Weights of a small mixture-of-experts language model, trained from scratch on English Wikipedia: 17 layers.
Below are experts of layer 14 (counted from 0) of a mixture-of-experts language model. Rows are named router (the router's row for the expert), down (a neuron's output weights, with its number) and show model dimensions 64-127. Each number is 500 + 25 x the weight over its row's rms, rounded and kept within 0 to 999. Numbers have three digits each.
Before each expert's rows: "comes before" lists some tokens at least twice as common just after its tokens as in all text. This comes from a sample of Wikipedia text that the model never trained on. Tokens count by the router's weight.

# expert 26
comes before: " ", "-", " \"", " A", " S", " The"
router:484477511457478507537529471541463469530492545503525483487503522487517494532448514514496497543507531500533491496509454467508492498529489501486493516531479493514494533551484524537517458504475506
down0:462478476572466438504484472470506497483480506491489493556514467489553472514548468468540523498519522523498511505461495499500498498427523493494440491505496466500471507481524506513493512520477523
down1:511484497435524552531493531482523465510525507472504443505523488512488513444522509473472454517487485461505473512494510500465476516412558480503519573505519483496522527533508493517502509546486489
down2:552524528495504487467512510485508509518512503513486527529551509499524505534489527493534474470470507500570487457560461521533462548433488489486482485471470483515511468526494469507534506505512526
down3:458485512497505500527474464455456491518496464485472493519522510488508476497528490498528550503490493466471471504483514499508496512402488504525495503437501475519491498489561521528494480517529500
down4:480538518495509533503498498467455479479462478522453503508500506516496496517490516509465502547522515491514499525474511504449474506401499496509521535524480491531498543481510498523528503521518473
down5:462503490478517497525502535481503474471515521495524490528522503492445511504543473495497508525483487514470465515536522497510462531284480511499483504475470470502563439544453470474520490512486493
down6:488459463455514486485549510473565526450501512523510500516549522504495520515459474491470505497482565514498491504527505522456493476506512491505495481537529482553494502433490455496552483504478542
down7:499529515473478491491477519514462541506529457497513513524480513496530522486540495520490485550506511467502510506483515475486526506404501512520490520493543503492499475473520470496516542518503527

# expert 24
comes before: "\n", " The", " the", " In", " He", " he"
router:482511517523498512464489501512432477535511517488491515483506481497507502512516501528546499513463513498484475517522519496556493495561502483515489497498436481490470502476493491513533536482472479
down0:456471514483482464474512481497516469494481507471530498475468494496478503517492432508540533494501494496507481468492506527470478461469482486512513485502519483448547512525512498531539525545462503
down1:515516574539468549482497471514504496512485473462524508482521502505527509545547497514465446474447497483514482498508481513514508531421476468479490505476485482501482481498522532508538487463479465
down2:498482475542523479541505472490497531502456466500517499527520547507508505513465449507509496483519524524515450510505473526495499463454505483535479471476479458476498520523497505509456496500489532
down3:475472526460517530453486511489541527517486533466540517501446523472446535497470523466507512477502535446497490526504497461478506527418529518519458505504482518543526513463502477536459495507485494
down4:457521535527506535490538467539522513534485490512499497538508512492506536486489514482519505503508482490481457465460514488513504480306515493461485493514508446483526469501511479507560472504530519
down5:489522528512553507509486510468508508480468497532489484503499500511491501473493500474480502477530482462490538551492531510517512498450477518458498494488487525544475461493499489506523462527493476
down6:508487504489525457532508490510474452522479493495486497456489513506510486507501508499516480512456517524509472530516471483479464533314532507504524493510535469522496503488479519460486539509542454
down7:479527542513527465490474501480505506494504502505459474570485507495512502492491493472545491475525488510478524508467474530482534501445521474469515468488532549479487476514554520526497475492509502

# expert 9
comes before: " of", "s", "ing", "ed", "al", "ation"
router:535490515481477515489472531528473483498504533510504531561491461482487485511501500509515493480486523501510554506489484525527511470531452501498465501476483508518545510462481494535474485490526527
down0:527505488478501519509469538525508525505511526524511488535522522484520496547480434507521509519498512484507532535497458486501513456446503512534472503524505505506476506525472511499523498508454526
down1:497472475513534458501494454523498493462496497513475492518483512507487474531480492443484515494494538521497493556534545502515475539405534473513482565535497535524523480475477549498504505513501533
down2:523532498481503485464543448502509507468501509517500475488494525493465458519463511524492496538520488519455504482498497530491481489494532475461438522491533498487540485529501488501484521488491477
down3:496505486530505455555521511515533521499513502481538507484488480507469517476511481479521511498532546470508520477492508478523471519434502478498508473513516501481487473490490483463532516501494490
down4:502506504502485497560518464455462547499481489534482520521527519497512514477463471468506511507494501445490519505536455451505512529406484486504492542489499516486494531471519493489503537496500496
down5:490520529481563524524445488509527503478479526476449512474508478523488501526497495436479506491506465528494492471519460524474505520484539482488499459488477518551509472490493517511479475496502507
down6:501504511487487466507486483467513499528518497509529526500524525543505480489517489490481491556494498517496533506505512500511519488383510515465507520490464542512454476521541476532492490499545521
down7:500477509485520487487461508492490467466489483493510515542505494498469514511509453468509497532530471511534524503487498486469510476482488500517496479480506449498514465481562470448489533499486492

# expert 7
comes before: " the", "–", "|", " a", " his", " their"
router:546496530477492526512441525491505505497516486517467506502533536495433491505498472503544493473523533486488544480508467490545472491539474486540523495471485447495501524512451504477511512488498480
down0:529475453465491529488499489474522473542524481465520471536486486451535505537506485475468510490539501516508481525489531451530480521562530505498468492457522494502521540455467555500496457492480536
down1:502459501462502502507486518506512565518473522525491471522497491489532518543548524459499500504499502468505518479501469539503480505443475507460470479476536513461536493504471470493449529546489471
down2:510489502494525449523485517513499523484568494520521504458526548468560492502520470509466522491505528476491517487490487412528495487474509514488479504477534507523488459520541470505502521463477482
down3:507467483554468486478502502532478469496514514520503455550502493496469511464496531497504495440473457473520531502498512530489503555470490501485490522473476501515479480492487504477541536472472455
down4:512552484451464501491480538493528512521466507524487544513506492511517471501493473514514536506525503482512529518503507491492536507461467469486461547484526491431469502518540488489492530485502468
down5:493490480462521550466542527456492505509474461429529493495497539518486475538537485530544481494508516483526517465504468496476503473440501478499508488502514487504490473515490499451500458448478495
down6:466523491469507463521464524523547514495521504481472534485466473493543480515533538487521522487458478447486528497494550503493495518374501452473472499501464528494460459457474485512503512544515507
down7:549483472529494531544531538485509482520532527532515512485447557445472479526483471455519483459439490482505498480513478500491492499517488513527498485507524489472480490501461536496506522480530472

# expert 14
comes before: " |", ")", ";", " (", ",", "),"
router:535514530496491500513483495482473516559479489520482483523483515493503493519530507522504542551484506521504473488479532515465516484505487500517497475489502462564485486507485488496516502503491491
down0:508495479469501510529489481515527514494507476478505542440497481528507528515503502506499445484467465504494506539486525434517509492329504465515492527496516496496481504537512483485489526519479467
down1:474516462448493500506476513498477494487519518463513499516533454487501478505496495516461512432474457465489528540477522543536526515355525499503504550511477499491506498492498479545470513469499476
down2:508473477497487459538470483502493520523463446489478503521486497510542490530481448548536501538476477519486514510491482543474478534392534499517507474483484535532485520553508519492493493492532538
down3:486510475524523511535492458509539489526481507530519491506494521500518516501525536485518484539508518532506504566463507509506451511312459507485478448486514513472516473511521502489524572536485499
down4:475460500474522455506499490513530539531491481498542518524530511501525497557463482514492472501485492515479502537515528482441547490433506515522505488485493490491479559536520524501476456515478489
down5:499529493474488523496490476503475499508472505495498503537470520473511506509482499561479520517485533472469478543498518492487488530336486504510486492526483465511494478470504497520487492521474490
down6:534512518501517490503489482514543520463503484492500501460553495523486523500501524489489471503485490523534514526507519536508524493514492520507447500517509509502531472528557545492518487467515488
down7:488453496510476527498510494464543507447531552502484454488495513501498443488479437486491510492513517487492513527501459533498484504488465508532506538452521514465491468469497495474493475458523453

# expert 16
comes before: ".", ",", " and", " in", " to", " of"
router:492500506507461482494507505498481502548471518465489487487475440505506477483514449515484507502418489512508509487483482479487490443520486454464499529501486489511498508450463511515498487505487512
down0:510466505536478545500513487526504464479550473454477525469510510551530483512561517524489510447528520501478529467507521507523491494490472521477500456558487537497472495499455540529520528493503548
down1:467471518464505549543542495485522533480452498516531496528526506498496492524510513520487496475517493532523489435463485473516502492523501483483498560487513478507490462482482461486541483530522476
down2:491517487490532469499516462499519509505556476479552457497539518498463487481548521501515507456506485482494482529475488502532504508462500508517533544478496488513508493497478450516492476523474471
down3:503511493523498514522501480488482481505493488487487456511529521479486510490511469435511487500419512512540518510519511525496454494558544506533490467513545476491493465547509498486498536515463488
down4:478493499485528473522483506523495522547477483537499527550503477550504523527535516512516530482508475461491465519510465468517480466505524465521479508506507454541511494468460528499496524473486501
down5:494470494516490491518501497486499468496541498495495529470479495517448508493503537514510507487526561527468491436501546464511459461490466497509516508488505546545479489476462498491461452488479450
down6:495467478521535527528485464486495505532515462530503517463504492521509489513486507495511519446508516492516515465476479522486528504405478474475500527497481520473495467518532497499497484477478478
down7:506527482488525524510452495494487541525507528495483562506503506498482500487503476509508484510530508495500499502465426467510512451502508494511534520500498529512511493496511482499490483460552515

# expert 23
comes before: "1", "2", "|", "\n", "3", "4"
router:502497448483499520489494487522470487512519492501481520443531503470517474508509485498521518554484492508500465490469493483504507404537504457521484459515484460517517505528472501520492525462467498
down0:490558539518484475499497504472512490497461520475474554515520485473514524464505454512550501458478502490533505509481462520526493488504502523536498447498516492528483518513494491496510503446538494
down1:454497498488495514465527502511509514485507457545507475552474457524473544494536516491471481512492505508478489464491501467450494500494513485501496496523522487489493535540478492500561568507500473
down2:494476521470495506518519506534550505500496490533493487532487510513507492441521534500495447501441525483523475518518497501508496519569470501496486494502537525489499466556496466510526492518504473
down3:537548482490539510497534465521499505486491485524534494505519480521476505507493463459471530513524424491531481491481485547526519512472464554499481449509486480517501519467504436534511519477547496
down4:503552492513502496484519488550468504485469528510503533516444501512535465494561513492560456492505499472520487475504541519512482494440495504530477529482503490502508524491500476532496492506530519
down5:495484504495500505548523493487495520502509529491539507509511500517484535552471507495476532522495505549518530481427514481527484464386472516494556506541472497533493451534507506511545504505509458
down6:465505490485464484480503537504492464487528500500503506506464467483503532477491499474465472493501494523548569494540513521471495480509484505536512492473503529460548529503517539461511510509515491
down7:489502503559479507532496465472522506560489505513512570534515479523530545473520536494536527490486497470494462507511509518513508470403501471483488488552462549524487511541482467463480478554506490

# expert 30
comes before: "0", " |", "–", ",", ".", "5"
router:493517534491503502473477478528500531523506470502491480508504484466464513518458438535525496524511471480508497494491527525480471466522515516553503494475504484513445513501488518494515515483526500
down0:468503440511515517524513493523541495483499510520549475495506513543525499545441517493492494499488518510485527515483516526502461490434524495467496480503438487504530490517486500481485484514479521
down1:458474535534467457506465496495495504517505472538481542491503495503505526476510504494466535487518497549505522489505446488504486469382570488484505529542565478503475531483503534510524526507500504
down2:570578543522517513562481518447492496490445502503507546537500501507506484507546527544549585523549498464512528488493475457517496510414512483510479489490520504515481465475529527523452485516470530
down3:486440501502480516517511507461522485497544497510494549527492466540499484460497494504494509493457500452480526511559527453514512527387489501491479509485511489506522502486529495523481519524468484
down4:489514486491509469484501484519528458484502455488527509500488502579496521499469523502544502479491464541506519470556470501497513470337490490476492500548483506498470492516528482518494493513483506
down5:549485509447493522481517470509491475498537518508483520512498523530507512519523491539538501487482507505507488526471481528518498533492528526513493530491469458510512507491488512491493472469503515
down6:461528463495487487466519504488480529508466489511454539497465476495498544503501466512503503488511521482477553585499519469495521489439507524468507516500465472517497497508541472466531457502497473
down7:547511523499509501502500506513530443469517493454511539497503498478487501470524508490530518467506505467479448531477499524565458489394545485542485534508488475477487477520530476477481523511533475

# expert 8
comes before: "2", "1", " a", "|", " be", " an"
router:510483479448506499463508506471527503497494543499441522502491467533529500510534522545515514483485477524522507459491542483505497457585470499478477518527481505536464458495491508501506507518524494
down0:471526513474482505491459417504481518500506466491516496507516490485442509511510489517480493490476454533454501502478461450529510491425554483477544518469529483576525525473512499521452478503514511
down1:540511493517507548456474501533467511491493485539478496485568494528516467457418477528517527495495483495510522453551466488489532500526494496464519492519497494506517493487513495494526509509508506
down2:485515430440521517520502469513503520491510519475476452467522482494529493521495538515533464498473504494535530475507492532514513494541502491500451502460492518509475481464489502491460492488500484
down3:484503493525509463516511486491493533489517471516532518526496482463466519468526462493457499530515476504558527490464556496434519515465511506528487499505489522506515495492473501539502496546454456
down4:493486516506535497506491524521526506511515527513474503477506493468500466498508477500490489484545515507487506475519511499506477544517488517504531498491504491535479519494519486547506478487470544
down5:500529507469495469499520540517473479464515512487454502495480455516478517533501488494498487494545506490487479513479526529447494491507486482510504520474478473492485501516544549512526490536486436
down6:486472531511469506498501475515479546469506480483497502500458493497525513497487471535476504476551463528453503496511509489554502518514461507492497483488455499502517501479514496516489498522540525
down7:472470508547482481472484487499470519537479533506470497448543502520494472494493446469490505489499470509503512485512459512513479472524511481483514462508475516496478525454495494511504491549521498

# expert 25
comes before: " |", ".", ",", " of", " and", " in"
router:474521505481492531482477526503461520511541468508485512487511499475483516520486468473565496505498513496504500512480505544518506452546536463501491513521503507495493470527445485531485493486488507
down0:499509481500454532524512538547503535497466495516470516522483467492479512519466489470474481493526528500462502474494527474529530485483512487506468528467524528478508508488504511511472526468536490
down1:513487477496487536518497507523510520509472481537490520474534482558535522537530531536505516451511533541527493515557460498509504517416543468494470510532519520493500482490528504481503468520462479
down2:509507485531526517549505546468513484511482500526497473487515493533494485457474509487524514488490511502528512513449489510448475481505459486489502516476500503507526495463502528509517494510549501
down3:466499484533512484527529474474513539460468489507508493476570518503517533521496518509463465453513514524497509472476439494507496486494490508547451505475490460460487510466512526482472526491535541
down4:501516520481516483557511454507503479500426528480472474528509545466548528494479498509534518528517531507480496485522537496452488472513506507498510466469544517509533481491512492489512515503517476
down5:480508526522505498522528526493521476497475499527539503532483499493511489512480454476514544507447516497464535438462462496486490513480532501449505492477504483493475518509523510486500479483508457
down6:488488520539502484527479497516496487511515494521525490503522471525539509491489544465500489468507499491526518493449476476518518493486529523432509497497482552477550459497452506529499451473468470
down7:497513469522509518536458500492491438506504493470471493535509516475486526478512479522514464504501548482506502517460483520491500504438502535526534518491498500501495486420507504508474504511448504

# expert 13
comes before: " |", "s", "\"", " of", " (", ":"
router:539502531489528534543492532524465503528505479518477489505483522512475498522489491493540548514502487492484519489484511504519527462524479465482516487539525515538543497479468490500499495544502469
down0:539558490497473484496530536506497519480527519506515490518494506487544518495531454519511515477470491457520493489516478515512479538459489543508458502494503525503500463491483488447474520491483503
down1:485541491478530489496505514523506514524513535549527485498501500509523520480463473485494469513523507484492487477496519489491458543414524494482468495475488497503492495495497487512480552471417490
down2:505521485464527496517548481466471488500479502455514477498464472488473544512490539513562480482474481477472499510479534532527535525459478496543521516485529509472460423500534477480512494488500486
down3:496515449504484472446549494489476497519509497538503519488482513501492475464530474561550505461485481470492537503497524503430478546506496475513505530487443518506489539482493539498506494521488525
down4:496522494499477489477500530486517479480475510511503532473500515483476508489504508491523515499477513536528513453510546487488518497497487543498526509487470514504501530498494496480458563526518466
down5:467484498553506477509528484499514511528492500491447486526499498510545499523450509522526510481499488491512480502548525552488498475475497501489462477496502469485497493454512509540501492517519483
down6:449455478514504532456504469486508481461518492483550486500480495538454497526516523518535487491485520474504523498521509501508534492443538528517500549535559532511503516482504520532519459490476509
down7:496531489495516521513468523505529522523461466486534529490503521502536549485491503508541471537506440503530486503526500478452511510481503513489459507491492499486511521489470488549486521543461531

# expert 17
comes before: "9", " the", "8", " a", " to", " be"
router:540489494501530551524486504525475495495519490465513504470507420501517494526507509504485493492468477467493544506472480514513521458540461433490530503525464522532481519514491486522523491459518455
down0:529517488524491510496493476504488524517483498469529516536497493452493514467463504549463472519482477515527491523505524492505519496458546484475494513525496504485478542549538511528485474485430490
down1:533540508507505499468542503491486521497493533504502477474497521509534490474482493461508515477494510511476536436486483539448485542503466497518501521560477513486487484548487499481524477550508510
down2:532449496507544437513500484473484537519528477536488517526480514502543517466515471475504526492533514530499513467480533504524508480515526562491500508535483498526485508461510511504465531529494510
down3:483490477476502509519485510488529474521454474510473459485478495537544487462490479553483471530536496459516504505513482534501543503509532510542476496535490462470537471489513495490531471512472505
down4:485526529490483514471528522530518531483514525520483493498496546529475515526510495531520514497502524484500464501507480529466509536446494499496542496490509490519561483496503499513416487491492499
down5:534493476563501442466500501482487511487509525513503533531514517524527540472495507479498465534471497546506538459508490471457558506420509515492473529509510477468517514511484443483467465540480492
down6:496559510467476539505514546473530489519522502482455482553472527499476457501513493514495508505517497460478488476484544518501506517539496493497521528420474486501496460537499525498522508514479519
down7:530517511493487480505506501519516522519451512520536451493523496468476511520475507468495478519533531498517461550479514499472497481470526486498519541516457488482507474475529490494530508505516503

# expert 29
comes before: "s", "0", ":", " of", "ing", "ed"
router:517548546515508546457503505495488517521492469515525484511487475474530473529533483506500495504528513492487508489486465487491537489559500494557484483511484502557522495472489558521527499526501501
down0:548494471493512505512447453468492516447521489505504491477516531513476504447545500509488490496535453529476530496502532452503537487495494514493494460492508492513479479503526525527492508510438516
down1:486507481483503512490533523501487497515490485500488508482501506509525501503541529507508508511494470549487471482495505515487477478430544523458485537556514468457478531531514474517524456530492452
down2:454461506527471502495435527535487553507500552519498508513502506499491479524467480549528513496496474515483497497536513484476519509441505496471450474531541482493506526498491513502492495479462479
down3:491474472486445486501529478459495427512471502515490476512534462511516544540476468488487441476484496461515513554511496503530507513387511492487511509468548498499506564495488511508497482493422499
down4:505450514484535527510459511433500501511521493497455516492496513483503495523534514499485518499503510526443482463496533525499469489461506489505475535476494510510493488496542528474513459509496520
down5:505487505572470512503522484498491462457509494501487495503512480471482537492478508488497477489488491446494479505505505506513503509486529503508506513481538460488478474479507522510497488469503515
down6:518517466528479500553571515533472510468461516521500505506515501549498512555489511497513525492511516504481483505512499513489482494510461484552508505537514485464490520529496490494500466515492483
down7:484513499537520484535541491543523504510450470476488465500515524515476472525507576498484557483515499502471508475530504534495484500473527462510517444498486480501446464454526482504496489478515484

# expert 1
comes before: " the", " a", " to", " his", " an", " in"
router:548459522504488520516507445506491505515516534511474539471478475493453491516512479508505493504506508482503511512455513494519504467576502455494499499480509495546484518505491479500490487486538427
down0:464478495482485531542533510501483511478520525428498482489499496472470476507561523519564496522495529473474514497499508485461465536475522499491540476508498486504536474488475503534478529448487509
down1:499472486466482460523494524497545515532523528525486518492488487517495482534510499489536477527483511482499458512489489508481530511525495514510487484455518533541538515488503521479502512544463490
down2:464488507471508514472526510488481481513523545519493517473485535488504520507539533504457509542484543478470454508501501481496493501466524504547510483461523515516498482452490532518534525541484466
down3:522496486496469495481535466457486477488508487525506455508507481476492493504502493516488451549479486468535496504467523496503455499498488516511480469529522492488505524537502415459524442507542526
down4:530540479499510509479478486487463508499507568523448491529483538501487491481436503486481495486494521465506515492482522485499500480482453484534492490477485505481516449482524534496484522500488493
down5:462501545549513493479483510452471502502522458511458491473506469522497514478463487535491512495546514508522515501498513482525483482551511462450553482486485493496512521449479492539515491486504526
down6:513503495479524481494501504496510489471511508512475463475481473487465485509531462510484502479479511551553478523524531525539489497466491531509522502512486483488513503491526525514494508497464503
down7:475493488525511468501519485464435483509542478510494457486476514471486463506484515503505481540476508458458481504507458507487499487497497550485490459506499480492511500501477498500512476496456492

# expert 10
comes before: "1", "4", "5", "6", "7", "2"
router:534513520513458502517469520490449460534476479482526531449486464538511500511482508512500507479499487500500545517536492468437487461570500523516492523506483489542495517493466525495462506536492462
down0:500490491510481506514498523473526503483466421445479532463488461470523485489538527499467471489484498523500483534521476533506436515410526494531480475482485496535502514480481487479561536508524466
down1:460479510503532477531524532503508521529468501508479467526509523478515456510506451480460482460482498515453494508496445497493471504441502469509460496533540496546445492491517518461547488508474467
down2:485496473516528515470527466538476491491482532461487456498493509450519502509554505491523479482526505500507504494537510494558465510393485502493559476513497494489513485505497512449476516509491519
down3:473517506465463519465478466467499531465499512508494523502538482495511489503519492500505522490489470538508516500492497495476463534502493501475522527531525486500487512543552487543507538553486494
down4:454498497533521497485549547495526495513523488508443516494449514484531462512491526478521500483473492493546500512507547485475495495538486466548508477514546513529474453474522482499519524547484486
down5:498482496475478558490489521485525517516423508519517492527472504520544512486516504516526505518502548493511436494534531493521473496495479488501528488517476521504456517485499533517493486498502497
down6:505488472529508465527517487461484499492506468483503487535511476521519523498465491442526525526517502490500472519490507548513524476321510520494531494476490509507507460501480479478473512499517481
down7:502538512533547472494497485488480512500491550500441450469511476496491483483511499448477514511500489496460446491501483483570491495388478488500467516466478534459535491473481506478459517502495498

# expert 22
comes before: "-", "s", "ed", "ly", "ing", "or"
router:476503536517499539534493483473533515526477505461481500487514497468489478536563513452493501538514508507515511481488517486508551481544517518525494509553494496539510498513514507473477507495476541
down0:506515501493524533460464544494509475519493511505517493490505495496493478490493521520540521495496485456492500467527490454528537551427504513515454515485494490503464455474487466499503484511467494
down1:503514469543548487543503512502519488459515494512498502489555486518495495559551479553482521520501454559510485523536514510483512496452595450470505494481500514509527534493501504487510468466445488
down2:487544474495438489511495544505491506490498507476497500486469496495460475488509510475534512534522505482455500503481490493535451469508467472519516462498507449524535462509490501503495487497558457
down3:489491468499498472502485493497442451506476502534518503456493519521497494539495474515539506475493486549459501485526536508498481479495494494452524514559480470532541517505530510506494460492495482
down4:548504544504516463526481467515518530499485466510466515509492493474475492468481532518489547505468492505512510470456520517545509508469503459482468532500500506518466494507489521466492560480493480
down5:479505512510478485460504535495506489526538479461469451531548514523497483519515507505467539538498504502510495527510498532499464507466501451502517473490523542501524545462499491517538467485516510
down6:535518507494502486516495480486486488513506542498521457461536498500476488512515479463527493514516507424504461532524473529449523487465479489481503499513498485469515466497518517518464491504491493
down7:473510484456528483499481507519455478485524504501447497512476517438460452534473489495504472515511457482539574534495524451519488509469507509458482481522528506490489491447493497463540456535553477

# expert 19
comes before: "\n", " |", ")", ";", "3", "4"
router:477513526461519539533480458508487534513490468487528485461509439448486540515554479479518496507476508457456493493507489500486518437569492499477498526480521464546502513487514511518515464488511497
down0:494466500517519498500519533517521508485475524483530448449545506526546530491479505504512510489440499509526480473499476510523506528314489493484509494496512516461478490491502498480502500487506472
down1:518477513532491487497494491579491498487517413490528508542503517474478498490525502537471510514472483474524489516481495494502500509399501494535464531533539477516471534489525483483548488516471489
down2:528515524542545459471470491477496476524481474495532502488542506488491523494534525468486478492480468487516553501477509520510517535421494521489512493508531491450495512469544498494493510512485444
down3:530516512526497525497478472504514476510526464478501520544505489516492483476558516516498477510556554501486481503516523541478489476477532512539503472513486499551506493480519508424512543517504484
down4:462490488524474518483544518553517530503526438516497542548517507533505522523491491475502574466494488512514515491496546509512519488490483505472497498509513492485443495484492497456469491519480450
down5:493522484506538525503489535516509520474439496473496556499531514509506486536523490498497463497464479470451475534488467457522482515521517491480461481505498501476492533488506508543464487514510489
down6:515462478518449485456490493510479503512513522524479498518531492517493561517514477512458521503550512556467512533537466436529457474427521485479489513493488463545497479517499536480494494491501498
down7:471493483499503513515541504540475499474505498515540476477477513503495479518492473499490463503499533472516480535510471483498499511426509489559529495459499463515497496488509481515514475487525505

# expert 3
comes before: "\n", " The", " In", " He", " It", " of"
router:521501488452497533504472492509430483530538516494471544492499500508506506468491475543523486558456539519511472543500517534471501465524498512474484473519434457493479518493480471551464532521487531
down0:503507533482518486502522489479475554477462487480501511502519461477491497519517508521518473518486486508510495521475482506466533516347514475512507484502496462501461515521548513516530541493530492
down1:509516489491488551483488503499451484512491551462513480474540512547493499515458524459491494493524507498458515511504517512506528516352444515498472545475514488508508483474493501524503490484510504
down2:490512513503513484502516495535494501510489512517478501517520489507531485485502521470491521557518491487485507458528523482479462508445520484543515477523520553493555528516459539498511489526482479
down3:460513515480438517508479478528464528491496497508517489530503551481511476495499505497494525503483502491526481483561525481512485494433496499518496511511510491499497521480518501495499499495459501
down4:523494537446493529497523495491530495500491500492517481504513506467475501537491514503505446534523518531500509505472495488498463451454508512575473479505535498489504487497522537504478472492501514
down5:534522536521525484444459530458502525489474511479470536497538473506515473491528472471542518473533510467471543491487466490549531499411496546523471527487494484515471528503532517484448542534489468
down6:522511456502461468494491500476498549502505481476494536511559449493515503534546509476477489481449456520495553518528525504470559489447524498506531530513511498477496492469496466492554449474509478
down7:468512487485543527456505498537573503535535462516519455521449476524485543541470478476518472506524507538520478515459506518514491509401492490511495549468504493512509496518488487465526426519514473

# expert 27
comes before: ".", ",", " in", " by", "s", " and"
router:464529524500521494485458532502502502506481450493453512476449496438462481538504494466507498504501504517527497486514519480502550465555472484503493521501508475483495521495469521476486456508506538
down0:516511502509539534514519495519499434559483523493503484434458534538488515506531552504494509463453519456514522511511505502513459527444492505479519498526502517470499483485472436551530540561505489
down1:533490515464521542520495485519515486525509510452507540482514520523524468519482496500492522508528485491479531454525494511474475513498463493504452496484474482541478447519498526500472521519470473
down2:529500513534469505486530465483524496521456549485488461557523506452506514495489525515521459493518517440483479464552494504489522516446507507505491537531524520488547468496503493525494512536457494
down3:482516510476485491535463470478540522511541521541536513486473518530479515501524498496483549526528584477498525515514527497503489482494456547550509501467487496493483454495518507530443506504516535
down4:505473510485493568490509487526537480520520516516490502513508485524531542495535533482477517498482475526477489515463487506513451488485545454496468537564494525499483484493497522520502501531492498
down5:470497509491446516480508503523502491494486512503522502496539476528541546493487511496510483513524504517476520509489480558500438516528497520498538523490519466496509481534464506523528509510479524
down6:483553527540503488539480480542534494502562473489496500516455501509465509497515495529498522451517485563515484542565521531480548520514497537484527489490511490508450426510549498484490483511496481
down7:467491518528518570495491515498505467502492529504461540541454491507482505499470475497508518491489512526514498489517516497504503503437475527497528526486497488505477464461479533514493482485492520

# expert 6
comes before: " ", " first", " United", " W", " A", " L"
router:499507492460487500526517500502503486517495535523489478490521517496489486507473503533467477551484511511524503552483485495461473490573489545474495542502477506539453492525506478532518512493520499
down0:505514522515474463498519511478461530497464506532528528507459500480509494528443515476462498478484481509508463528474518511514472472429522495497487521490463477537566493508473476475472504494534506
down1:505505526506548512499512470478508542510503500518474461492536517510525517468463493470472487517541521453514507461522538430521498495456546514516465488516520510501504517500473494484509462527476504
down2:474429504503472516518478524537498464501547547543519514472473508477530532491535484498486506508547488516505447500486441490480494489543512510525494496475467519481506476478490498499491454480464496
down3:511488457456502534481499517476518502502426469548507500467513491494501504480456506500487482513506557511513483526444477467466492502403495502488528505473505498512516471546519510470490582505461468
down4:535507542475481514493536514502503494501502435445538521503515484489480498499424510517503550508510518501515474485544547508505496505403520461497528503499520506492505513500457502525500524538550482
down5:477505530473504493497485483488480481543539475508465437508506509505501523520474470487481489523534516467500448489461550468458512464550502522515483458493522510502494479504529492522513488451508492
down6:498484504500472509521544540498494500469506465501478474538490490475510487485485505524532500477485483496500468490483484536525511507557485527485480518518505465512473460480538462497480481529459523
down7:501526520484513500489531439508486500496487460484484516495496547497514486488479503520561509517530540500551533499517528502504526493403518492510535536530508451491487469488497504506515480518506489

# expert 15
comes before: "1", "-", "2", "=", " •", " Born"
router:527499508500525481496492526529506504503494512541467517483525500509503466503557516519523513513458451492495508478460479476496476496619447492520483537481491520536522471516486510533517520488538479
down0:507506484496502464463525461495478517515499445469453503518492509512483518539495515526506490510478479493488487492507480500521520477483489483517488467490488503444493498524550442497502465482481474
down1:466473496521484529506524484510512508518520502499435466458464491520531487478515497442495536518527495505465471518519505471509482497583501548442490503524501483503484532522517458512486474443523470
down2:522533413515518528503506501486515488498521492519465507532478490507438496500463490509489532495475524511514509456525471482540488465511488445514459517466474505492497515520527482472503492488487507
down3:524480478512497478489487510502472523526479516471473505483509528483473506467487508525524501499469552518487469470495490472494439493458516535507519459523489482483485503482470509487514492548516465
down4:484489544484458463513513487508495511486523526557539489472532487533468495468491500479483469512498535551490459509468474509488467473588529515497493483482507457490486513500470478495515453467515518
down5:475482447477456490505489472504505497503488479515500493497532518468479484528479504508489513508502469540526493509447544484511560462564510490491513478474476509485538464516506453472474471456477514
down6:481519490483449512506539480459506519556588518513500485476540495452573558471446483525501500520502464462533486486468526508476490480409490495516496457490470467461497493514526492546476485478478478
down7:493451515490456510505529512526533479456560498524544511525526507487454512460471474523478517481488479486530524508520462482548482514425465470516453508522502466474471486505495508486480506509481503